Weights of a small mixture-of-experts language model, trained from scratch on English Wikipedia.
Training: a variant of Muon for the experts, 1096M tokens, 8736 steps.
Below are experts of layer 5 (counted from 0) of a mixture-of-experts language model. Rows are named router (the router's row for the expert), up (a neuron's input weights, with its number) and show model dimensions 192-255. Each number is 500 + 50 x the weight over its row's rms, rounded and kept within 0 to 999. Numbers have three digits each.
Before each expert's rows: a language model's description of what the expert responds to. This comes from a sample of Wikipedia text that the model never trained on.

# expert 17
Description: Final head nouns of proper names for institutions, places and events, such as School, University, Party, Stadium, Cup, Institute.
router:501560451546443501532510483484562490495444568496518487435486549468509499369412478488523468473556549524517486600539552479583436503554543507480507515569614492460545522495612450352550435545545499
up0:488500566491491624530523477424528501457461508550449570532501480501553535566445442488547445456476477459501489575481535487475527530533443530502542517482587478439581517417445522550433478544601551
up1:491468516569506541453392469499526528584527405463517561524435475456462541478484489511418456563504560373567610523472505446498493475557456447494403546509550468470592486505436525508454513481555541
up2:449566460394473550550489438443512487437391550461518576513515494573430505479476519464490516423464499440550491439459418415563441532478498520439531440408554442525413476532495545419576582515460424
up3:427430501418596574473552488332503522560549533548503404434508529545425401490429493471475484518500498537564461623582532490484573382525558539526568511502534525496512560401595437478594476556516488
up4:495499444548489520574422468579476461476599543551519449484581402546510497436500461578387557472509464559553538490441488572455543494476502508449504512526555506516573498514487530481475525509500551
up5:466546593506576502532479510517555502492512430620563518541492500493461474444444522446459559438477426544431497492568475522480401535498450406443534589540494486427517478450514517539526457405496534
up6:486573470557446429450557419575474462480496492499458516442540525591474425550467450477516484513524500565494468479554551485499525590496475417470515478521569584499502527546413519536570524384562473
up7:482480641534519482604536514540505528508458512509494519524443506493525492563523512464431481562581502406506376517518527498616488544526545519425526456485464495541448549549422502481424458461513534
up8:596423453647503393547563447534528581524513567603514468583598406451420494497461443552523460511473469454504501453461611589483433516487466512456491494547402495541513530584483504534434461494585541
up9:481495492502602586579489485467448523539505558460588490462432548565489522490559528416488486488462487535551490519482549469464557414566554391485518556370467530463507455434409445488475549428634455
up10:577566478522497482552526516523450524529534509550510409520522526510517421506428473489468455534503556470501417506494462518542439532495518525399505451451394454542530436536565384530421551557551538
up11:491467480445504540432511561467477589477448461570570464399529494447510493445558451506512514482478402579539472431600482570437399426437489498499546486377485532521503510410523454521492524446510500
up12:518461435503519543473561484477552577428514489538497554495471507437491506487463570486502451512449419395539519503541438427529471508494488494441409473541445480494476579581432554547469524451462485
up13:527553509407529491479516575550476547524431510477475494462533537440546563435508434508570513471520495355517486445486562537533493503481457452491479582507554532541511396451578410515478521516448518
up14:533393528419534464583490501514534519460476579504561558533402417513424626513485469487449530510440497529474463416544458444453506466496519467476594460516496473469481411412521490483506540523555576
up15:452459478530531504556547434410463380603543500507519541510491513521497447511435528518503503396519451521426512446468486510464460582515483494471445426544501527419593555450533542416539578480544565
up16:542438432543463451600492523593514446508466561595550550514593473491535504406484530579469556475584498517458543531511582554508517492380379487507502473505501510625550466469445426431578468595533501
up17:489533549559399491527472521471548564443539483558497498510409506508458434517511504515565443496578557410548518532501453574505453444577517575430573508630452563497527485538522490548495527534547534
up18:596504411489580514529541480439523422511446492583517455565490507471486612435518523558473507444428475495453466563610545493590521520547476541418493438535464590466520524538479515475502525499530427
up19:422453557575512435587466510551564453456521426459540577480538598553476471505457447434495449490449425500469537514377425431497499565459577531504459526549491455491469573550496384492408459519530483
up20:524541562567483615442486592582500584523455486485486550551546531459501466518447457533482466497407555472604475555475518535361464452538505596431551483437515523382493549590443521505510495522405437
up21:455488413475467450552465530519467502476555489532417543496549478414463533477580565527532473517422527448549532558526536539494524523477504490502490424549537553468453529517494504564552507357558445
up22:425567467544432458588441545469551487499429500572458424503452438507415494436447558515501518450495521602510538447430449465518524437429458584535443452528484342491495549539581505460555479481589497
up23:506523585532484488437434500471484556430544483584552562521511470432458525518557511477412502450468618500467460596572535370509494469512481536584548463493520507487465574458470485463482554555484526
up24:512522452541472576439477555451499468513545460416526502368469488423515431447459506524513467491498415546594455487537482465563524502512502442423550520489500466585403537504413518574534511495452466
up25:469564531561522501479588485475500589510437506470497544435556554463528429466484376489478438476510525552536419561430426488569461508557512521464504569430526472483483518548530406533385464457502599
up26:460538490592440517483477539483437587507445446455522465504457430536442515499413508454496519493503497548465546583440472564434552557496475595595461623556517408517479404488449539487514497554535515
up27:509423471474427574516484480455509527429466609485495446568553514578539511365523553463502556445486508597375550562513511566491513544489508463544559408512545597567487538482493484493532502531459536
up28:445440449589477520496482461485481490554506509540498550508513501544610558438515509512468502449481553539505515402481487410467544494499456591431454476507530496520485455410552502487526464496451451
up29:499416452492568557537494521448464462562418509446552475511530577522525503476539528513455574397576559384558514500509427589533490560511467459430491457460516538470454523454446461439480533600573407
up30:494491542502513437442550476564528479372495477531456461385459566444445498489587534497450468473501527519479402413536415490517524456517537559567429595546419462474568511429453454526516539511541477
up31:490502475494482512507481528516383442489562619544503467441433454457559430481373532506503475380483536492443533518437600490507504609547448458472507425502518456470521465486540474520569557467492495
up32:453459492517578470486516472456487575515512529500380477536506437502530550521466466486426622461512494511461513502463415478494477514487538472497519545559488526446497494504540625429544467359540520
up33:384541459501391447479475464436545475454537532453527554511450573449411474492463446549448466544454501524477465577469559447435490489576551478542547473546533531505466611480542498488494507412567538
up34:518529532450465499531538511492532465539376590492548572458505528515531466449509432483520458493487497611590550487459499501453538518546421455522562604540473519536602514536598476457531467553491488
up35:488557461562470410474499542486496439515433530468499486517399382484416449466455478485511462445542488588528410502491511501446568534439507638494565536507591550582508565531497432450513484490555503
up36:409450405539424524496456472563506479389516554512521418444470558548416445445536537549480518513469511505534440470395498537482415552523474527479536443475538389434538418570550507452458480492475553
up37:544438535533539465570590535509516505488529449450477544554477556393537516483580539569534425418578460581508484361490524491530510531480501471507488477511507532439565546550547547523406603488551473
up38:546565529415473495479520461570535583454488520460516538476440543531459541542466437507468449497463516444521455461531562486494560503555513592481571497518476430482467511395434466544529508512635564
up39:535437517485540523397482406465502452554472463478474499511475502392480491478498482486541505554581555445456520439501508583501481490491563401493471534468467560390535582488548508557452545483487448
up40:555510476536517528474536510452452480500473551567437548466429546499484513471441620514507543452418525486470499455419420477512574459502529459507443466512607519573590629548510485550540497477506423
up41:471502519548645555496503494426606523465558596516483472433591463464379482410480422489539450603481458513494410518496498551497511415483483477514442445582478585503467583435557568496447502456516446
up42:475498470433456475527434434502459512576544496521502412508533503504595488462490473513492585485470543574521480591631552540489471431490441500461533519410470520499461503500512426455438558485488548
up43:424575430460512423381466470483494529471396478475633458460588524544444452510547489537543609555492525555506495502525545557496467469465495489377396573465538486580455506377538462498489531406577497
up44:416542549506439564474516551491420544440421452407411487429487503505574504493476504493518452491442494558528603503544529446437546495495425432475490443508524552562453468609534543438468410515443419
up45:503498535492441501581483481514495510523427428547474479590459381587522551464442544499440580443526505464625488653495388543479442554628545619550493496533493470472491415486478522534500589501571589